config.yaml
d_shared_expert: 0
moe_layers: [1, 3, 5, 7, 9, 11]
router_score: "softmax"
balance_loss: 0.0133
balance_bias: false
lr: 0.00861
beta2: 0.95
batch_tokens: 131072
steps: 4130
Below are experts of layer 3 (counted from 0) of a mixture-of-experts language model. Rows are named router (the router's row for the expert), up (a neuron's input weights, with its number) and show model dimensions 0-127. Each number is 500 + 50 x the weight over its row's rms, rounded and kept within 0 to 999. Numbers have three digits each.
After each expert's rows: a language model's description of what the expert responds to. This comes from a sample of Wikipedia text that the model never trained on.

# expert 23
router:434484497435568535441497533467595521423424578494488423507511502446420540454568424529533460452499438522497540432584460481500490499513498541501466488490455517502565455559481565559422445548465527629508546473425491529415497469490546532564580543413477464461452526514478546486486568371415468548530485524420491488533442478485520539574493470487478361469517418543503562513518556556409458447418
up7:539428488565564458375581562518513442516422526555521548462454560514578470467479395534492485547480456613556422492440485487504507435468490520478490458457478473395534419517611505447467502518513479506511610455507502407435455473540536540483502564441521497460509449412448567429552537534614483521566527443504498511522543564547560581450527374473462478514470546454462478508479495552586520494533
up8:502571494465527495501412484509509511403522498360444513526480524511467465438583419469475512503485556511540532516537599557441458574579485570419408495439474545493517547476465493455424397545426436550545532550521517630446557536448507522497529551517498536541531461513471526502510481484580486520590466523408477408500554567520426457493561498517455444550613517561491456482606519465466551554449
up9:521457468503484478618538555540526541411476500592477544508444577566588498458522547410449525479486513561498485453510503560515588535618489474501503504595446567485502424574493538594429529518551528424418483526472563486510473599574548470490499542452525458461429535382532438424487471449486474549467515497443478463489563598510553436391540508523526491552470584533526496464440437536524437465472
Description: T and m pieces

# expert 1
router:461447445444577581455563518428545552405445576503517460542447482431458570455527460560464454448582451473539546452572565444442514499570444481564447432547500560564536466524490540505453513570430530577470467552474468556437534431459519545525555572442450428459435469559543480452525572439431455548534519554466428550523436434475493526554447438539468436440464435528507524535552534544435475452441
up16:492437498561475435447487492497466569485515616444585469425512518487373467457593399408461496461499482422459425474410459509511550489517469519581580539539568446572518437521508403447490560482473443476500489461517510514428542553505466433519583581492418516489452459519514532595506539470553534521506507555538455538565378447511562518551503470513474513438586506494486562562538408493470498469566
up17:461497437531499450483528463452512621536508523547499614569476465344581518476510543467484562488507513489422565520481442523482579497584505541575445475600437532466542505444480607544542512479443393484379502563508472509520440568526546494495499465480526505530433521383491551386513505427544539562494459497487457585574552491499442450515421515517503430471539562504490494516491453459459515424508
up18:529463588493459429533483398494559496549416443536419545466558561415564548551554542459552409432521452579592461506495479460513542528477454485417462535498430489564486585468586465513471618541596463533543447524492577471433500465507593477500476551515487517491448522486474442459436523481497486492469402526556497557490571450484524494543458557453480515485384494436537443585411564552496547485527
Description: Year digits, non-Latin bytes

# expert 5
router:534485502431516451454538531483579540431476578541447446505469476530390571469495481550415436470503497453456562411541516509394609402527540483523534477482476538526548532542551520521551499594466614537485499451526394565474508473434494548490559567489520401527470501527536508505433591427408501520562507522568434547563402491473528475533476392522540449451494429474514543512535519520449428451451
up0:482433448505506450442526435449531488488544462477514518561566452509507548453469520563499475473528646457448512570508490513501501482444492480463512499509505530541506463595478453416618541497426493504459538445477495480389528533505463427514541521445453421551455461508416601488569530528477539636461536557496649507544444542554554486430468523540493420418544434470468513555459524403477472562584
up1:543462582460505503451564509534481543459511528494451481496468522395577514525502584583588595513414545480415590568554510451465410479621483562571492500490489435467375501494460502545483490521552507489535418435534528378481621563437534495480504543511446532491511417486497533466495439530611484576597563490437516450482438552487489493453485478505526506432546492530511494454420544507463481487456
up2:473489584528492471534517484490490572423428454402484564515532471431466485558526486436514457519503384468556464441549478498436521439515481587407541394565502471506512492508494459514530490458503429483514554545570553430508509448495489543556539513560495425420480550470456457604462507390562482492523521512565452471501472508529526444500514483489554477553539516418505612455388638517384478434427
Description: List item separators

# expert 14
router:503447453448540476517517466446583503441407555511494498539519538447429564444584477498476371447594479508524492394618478479448495455583474520511434470497538533478564404571447476516539527598464532512487490494437492593499505463476470507491510540417534421454506531438561457444480540402455499508461389421465410536506402493504506483469514450524428401476467466588474472434528535552526483518502
up2:443544520488449534539524520479498502436432530510472387529454474470418491513510583565354508444454551537467548508517470535478544527491530570556562560447559487472538500542420488495562551552498563536434536441435465560602423464551526490452520433504448431425553481482493425434484392412517542501481505497592530583546615478460507429505540444528503438616476454474456492496500486565527540523563
up3:482574442467484521536559465520524470457501471498443471466583484500503541427480439443491496420546576395587467561512505482502525521555644542562554515497569499522501502558503467537513486565518483519532480567578553429433482452510600500530480517548600467505563529464431497408526510608542453416530416426445462518527468451435490602544554564523539519471503401584494448514525502463604555520442
up4:466441453551502533553607486524528491405485523530479406498482559456414431547548556448448439427408480483613499512514516487531504439571496443533509523471588465561493564531517464592496503538505519540534560507472544529565545619418517375537454540522495482502585583534391528508407516527563456584532469442584460456540467511475496504581406486454549494505550480507446480451483552510453508554490
Description: Pieces after th

# expert 12
router:457443445418585558458558530435520537432450557477531435564447489438456573459547440565457451458571461522524540433585557436442487491567474481555450461561498556547561491483524528533459538584438555563465437543485482576420551429460530554546568535433471435493448463544534499450553577442430452560548493553511434568514471441457479535558465443536466424436452449533501512527540544567442459486439
up7:438590546558634511533465465510471567437418429575470488426574500433476517457452452628440467535497484496458446469448523449523552434477665583487515496463509585464445605535568518528441488508513503470531463533401449513481524449530461473426525475462521495511458487470476544509541473477465529483517391518471586559537546475466541448535486521547520570438501526505480541577508410553490463519415
up8:515402449491572473551524543427550516472413549447478563531526502579448641445425404444504468470477450534478538414538583403435543447501538620525469469452509535545585550550462565468555468459378509541496485498498464490491500444564466567502459576476492518452477471545543532509576580538485534520514524480429483501469520398522469481521546498531468401446457441395558539507458540469537480495490
up9:554459532488532477534451407590473534530466508466597451385511499485496542503474511500480474646509549508536528515464520496581500548534462520509509477520457480394462582439449533470466450447487514500462480493414507529455470493403519517488515613462451483532505461661528411489423596473455443421534497493528548567510505488438389518520507577523457527562469441539391483528539550538506459480399
Description: Single letters and numerals

# expert 26
router:469428460416568584435556544423551552444438561474507448557440504440449547444545446552453446441585456482533558439579546430451492500571459475557435438530452561546544481505519536522463530565443551578462457540486479554423533437454499538527559554428445446476438471523539503446543574447430447550545495557489418538528440455448473529557460440532476464435471461577497494515545565556448465470427
up7:567480491461494424399473528515492495551510577446505496440504471487529490525461465426525421503581551489427531498438523395504547381459465434536484479544517486574489538427552454520487520551454508546558472402595595430644470538510553491600438531476468450510526508580434514558488455568429490471407626457471489433475490536441502487558457504466538471505471471502461480516461534512384465507537
up8:503418580512555550477489481488467615545527443490592558471579465510523484476492562561467425450547538450508534527559499527379508451485493511518545465522439436416579460457524491471533470586479450475484456573450429431413510510535538533575497609529528499490580495530528620465454513518510450474500647557589503479436519496505474520481433578478488458429429458524439486478566436462445484497425
up9:453467502454485419537535527522544520484588419556467468593564503484507474515421528566509494512606600505490450426545550407509557478453488443547418459479619557488487492381544578507476482508540546553522474493468548579559510414580512529466478501576529586495587505577473491483492521530442545548467538446555463514458463562450494483391501559448509356463442512553488483518531533510452481548554
Description: Capital initials of names

# expert 35
router:467424456479521468476505548445528552449437565497481465480447455468428555517505502502486408470558562545506568458500516476474433465669544478592435444466490468487554426517441572500475547560420597571526522484489453516462565480493510497476601591470517483487496489433533497485503583426431486483554455509542531596518380431539453534539554467506480406503422423511568575564536549544496458462474
up5:511486475498590470578430545523512438496494480537435459504439511440511519463591499515481490607464553495496466464555459470437515467468444475477511413558478463507564492522433434512517490533494509513615545550459463441425474659487590445486410542512470551491467549476485438535562588398474578426417553489510498505548486556484432468515448530445409506513493439508525573512465526363481561484413
up6:538394551531521557403493529568432477576476503497547500569585565546471578416549468507576550582516476388461606455525444557483531535455500540493519419465372454494572497524473425458572492480497519489529504464507509484489505505548502489434572533460421522536493571532472628531512499594398559498553426466504499443509455477484542576504515467468544508599562546503528448551553550544498463467468
up7:513570444556531516486483443450405405591464548466424475507527419444498520490505481534457426477441532561372504502486519538494518390495550519427515438506552527495578554449596478485398567495504452463535536542449463518524588472415502399522501383503493520527443493534557525534558541531432530516500466536481459485433451533535404477530504501533563537505541475408457387516490456573543452429442
Description: Ent word pieces

# expert 52
router:470494452486535457457577552485591607477473568496512501553454505433397649457494445545455461435541524453515495430538480506495519509561495510528471490464468550547506511496463531518494546523447564593420465503541450500393491448462513534525556520467481364450497445485492513470486554498441505575516528560524470545529390482434518566508442490550450440455421400535525500462492481668470499467409
up7:447498445466446478612523464442548513450580575524466488470396500478377558512513493485523503476495569519577475483539520610454540551525510470433577480474500538576515476596502531529614625505484486414570544487408480514452469446498517546506481485531508447449516491490453600573462538574543460537455495531423625533446471459534569529546465537421411501451524481486550512515516441501446444518554
up8:465597452468529442485506446462507459456455427573509508415514413461603499475536422524535590516468533477584581455527620442458452471530539514460510571527532533548544526445482488487477490488555468459476392482442439412504409529511526508478500495496522547402505515582556527515526541555580567566527509510613591461571428451456507564430514495497507441475414456523514565543418537583485474476493
up9:496555502479511449549483505503557501451531473441502544472484497489606510536610586494510539542519499524438447514545479556524445589508533446451473431410505567479406516507564444494578501586533462550412443461448450506494526492560452598567566568561648504504470593548557505450539533464566536409436481479493495431502501403431467514511461539476477599553526521498524476424498462414459534559552
Description: Capital word-initial letters

# expert 55
router:507461474460470526486575501487569538466458538537501456508499604528449522501476366565422479445528466467504493463582452446420534521532481484518435495551474560518504477536565523554440545618435492549477415446479486520502503500500515470533583599384490490420426491546492515436469555437407567476480566491545441578534417510549494562469533494502498396470499410461424466496513487593510481569379
up2:507484519390503512440493591469557523576514413472517468458513570561563429426538461470551417545537641495450549467486443593452552490490507554474513452568474476491597503426478408582514552457545496516479604434528547516496514612605495524437542490465545504427482476454501462408513479443492465511612520513507493600529476493517424435515514597517476504474442467454569475514498517445461511484481
up3:519511464464555473453584435448550566541502449473407476469428512462485494537520383580475490553574536526402495411552502519462514589545513455543514515485481524408591477480475455512498520513434517401458500531451410571606581553515575439573507540483486564492514477521411566476518426504519467551553490546446510510385507519560515580551435525526515564542448502501409535552544505479490577440572
up4:462486520476490539473541434494454500564560420525561380542552480470539525535433488495509528511497524419473525461630485446400527534474539449521500516542477478448526420511533427557538503364561443529457565507457599458541488492457611474499500532603451514430497525519537476422568503468431425447448520507517524467572468578466519601535465476480458545447493432453570572548580473593490518535453
Description: h, it, and a

# expert 25
router:486431437416546586452552535448577554426440551507517441560442510446442576438544465556459458426552449493540554426540572451430512498532455488570471440534479577574519455504524520513464496563452557550470464542468510533417548444462525538526570572474438440482454485535542489452556575437450438550541489540489449584548443466455485530570462433557454419430471440518496494535546558594465449460440
up18:400521415520508496485548551483476426556507542517432523496409551523418466420539527520463501487582487436545446406513470490528428540558534460529517502468492493536402525482489413481577468585544539509631555475521463479495517485446531510555587543529503497431539577501464495504555422536464512445565542530466476477467470426454480574479502521618598404411519512468589400534596459470482478459482
up19:487563607498480543481552493531528516455543508439515509554540527425480501437681500513514479496462453487580527400536419459488557458517358511520511493443557505535401452504508457475549471428491532455555591479459444419446563452480488485516533512537472574477513404389532476440450481594407458501437528569568514507496551418516529467497475580529545442509463521523551534519527581527489452460502
up20:502525480487533450426561638446613432489537574526538568451583495465482495486443458491442446511542521342545476534506549513589546405510549434507489527573452570542532546614506502522582474440479568504455485487499491444503588518449538510534551542497472531470484502606474494511567508491507520499476456469502492434548451509432491538494407555464537512518559413544614567510514434452542576495472
Description: Table pipes, function words

# expert 58
router:532523523442572537421526437455559515448447596521486461555413510500450521448459481591486499472528491506416474417527531422418554452638483482575450445560521581453526501527564560532529503590455504532476478509539462561448502476474502512458545590460505532486482498563434457497527485453429546548495434542518431607485438474475533529555446519541413434444406435510536493458600547581459428535502
up9:495608605462477570523430529552531516391434403538446576545518501583495497476486476504568497483440562523481496483522517488441511438518558512520435565481542515531662429531449477443510541527556603547487451456479601494542444485469551408487426446448545527470493449462480506479439452475519568466450523460525539467508561492460457474459551521400510459463476464608534533531580475557467589488558
up10:490445561447422543477457549532495444564542436483575544532474514521478531477399477539553605433537472448509478493489511514382559561459552474476534522482570529543511469537482477525391407494543454522421475418559500509528489479523456477506461495558553493538513442482552562436553406537456453589528455469404578540495420481488454511472492663601494470492441432447519437553537570448542541516474
up11:576517576582481528485439471419515636421584481541502522393435539512503490471457480550485507486447587464520462475539466442533450572417405472525404502548471506468430442500570431474509446550549462475472393450549458537548457493469376513474591522535485468458517418560426502472510545543494585436488492532564474454502542497533417493460473528556480508524461430456480441454503544486438476566429
Description: Pieces after initial c

# expert 37
router:491412424433590591453546526462558553426421558485509437549466501427440547430525434559462440464568451490542546429556566430432509486582465484556458457534483558552542465507522541530457526570441569579469472547472474552424547455461515553522555563467439446483439464547544500448558561441457464553548484552489437557515454461467476538565457427526462437417465446532497510510554556572461465461437
up7:534457480513544462498598447484422534480450517513558467492549490414508540516497543523559461567592514557508482502490543507417530419474447574498497498481611523502572504430501652454522488602419501515501560447402430456491499482419445482422472527460567481505450462563453499501449588575464482456570466539559502464494459616539422428463536446496511458509416549543504511560489492532537568398509
up8:527531543454579487507511464439565501418479592499450492558451532497491524440433490561472412417465483524489492463597535437517503456512466541574426487476501567553560500570583479549525505545467479494526529552477477501514407497480475495538548557446518518492554514401466502461602588576518446500518527503528491556544432432518452497491496502516544434502356455580424583568662473494432465577535
up9:559438484494534484564485632529462484434494475566577499531523450494446540560536572497454516506485400543422451523518528377514491492549533549585456499540561502438547547542535514546553494497445515550507552564532507524417548500391561544525472517524596460489493499458450396471486551570554478479499394540461429488482536556537572537421393425600457512411510523502467540507506592473497523574518
Description: Word-initial capitals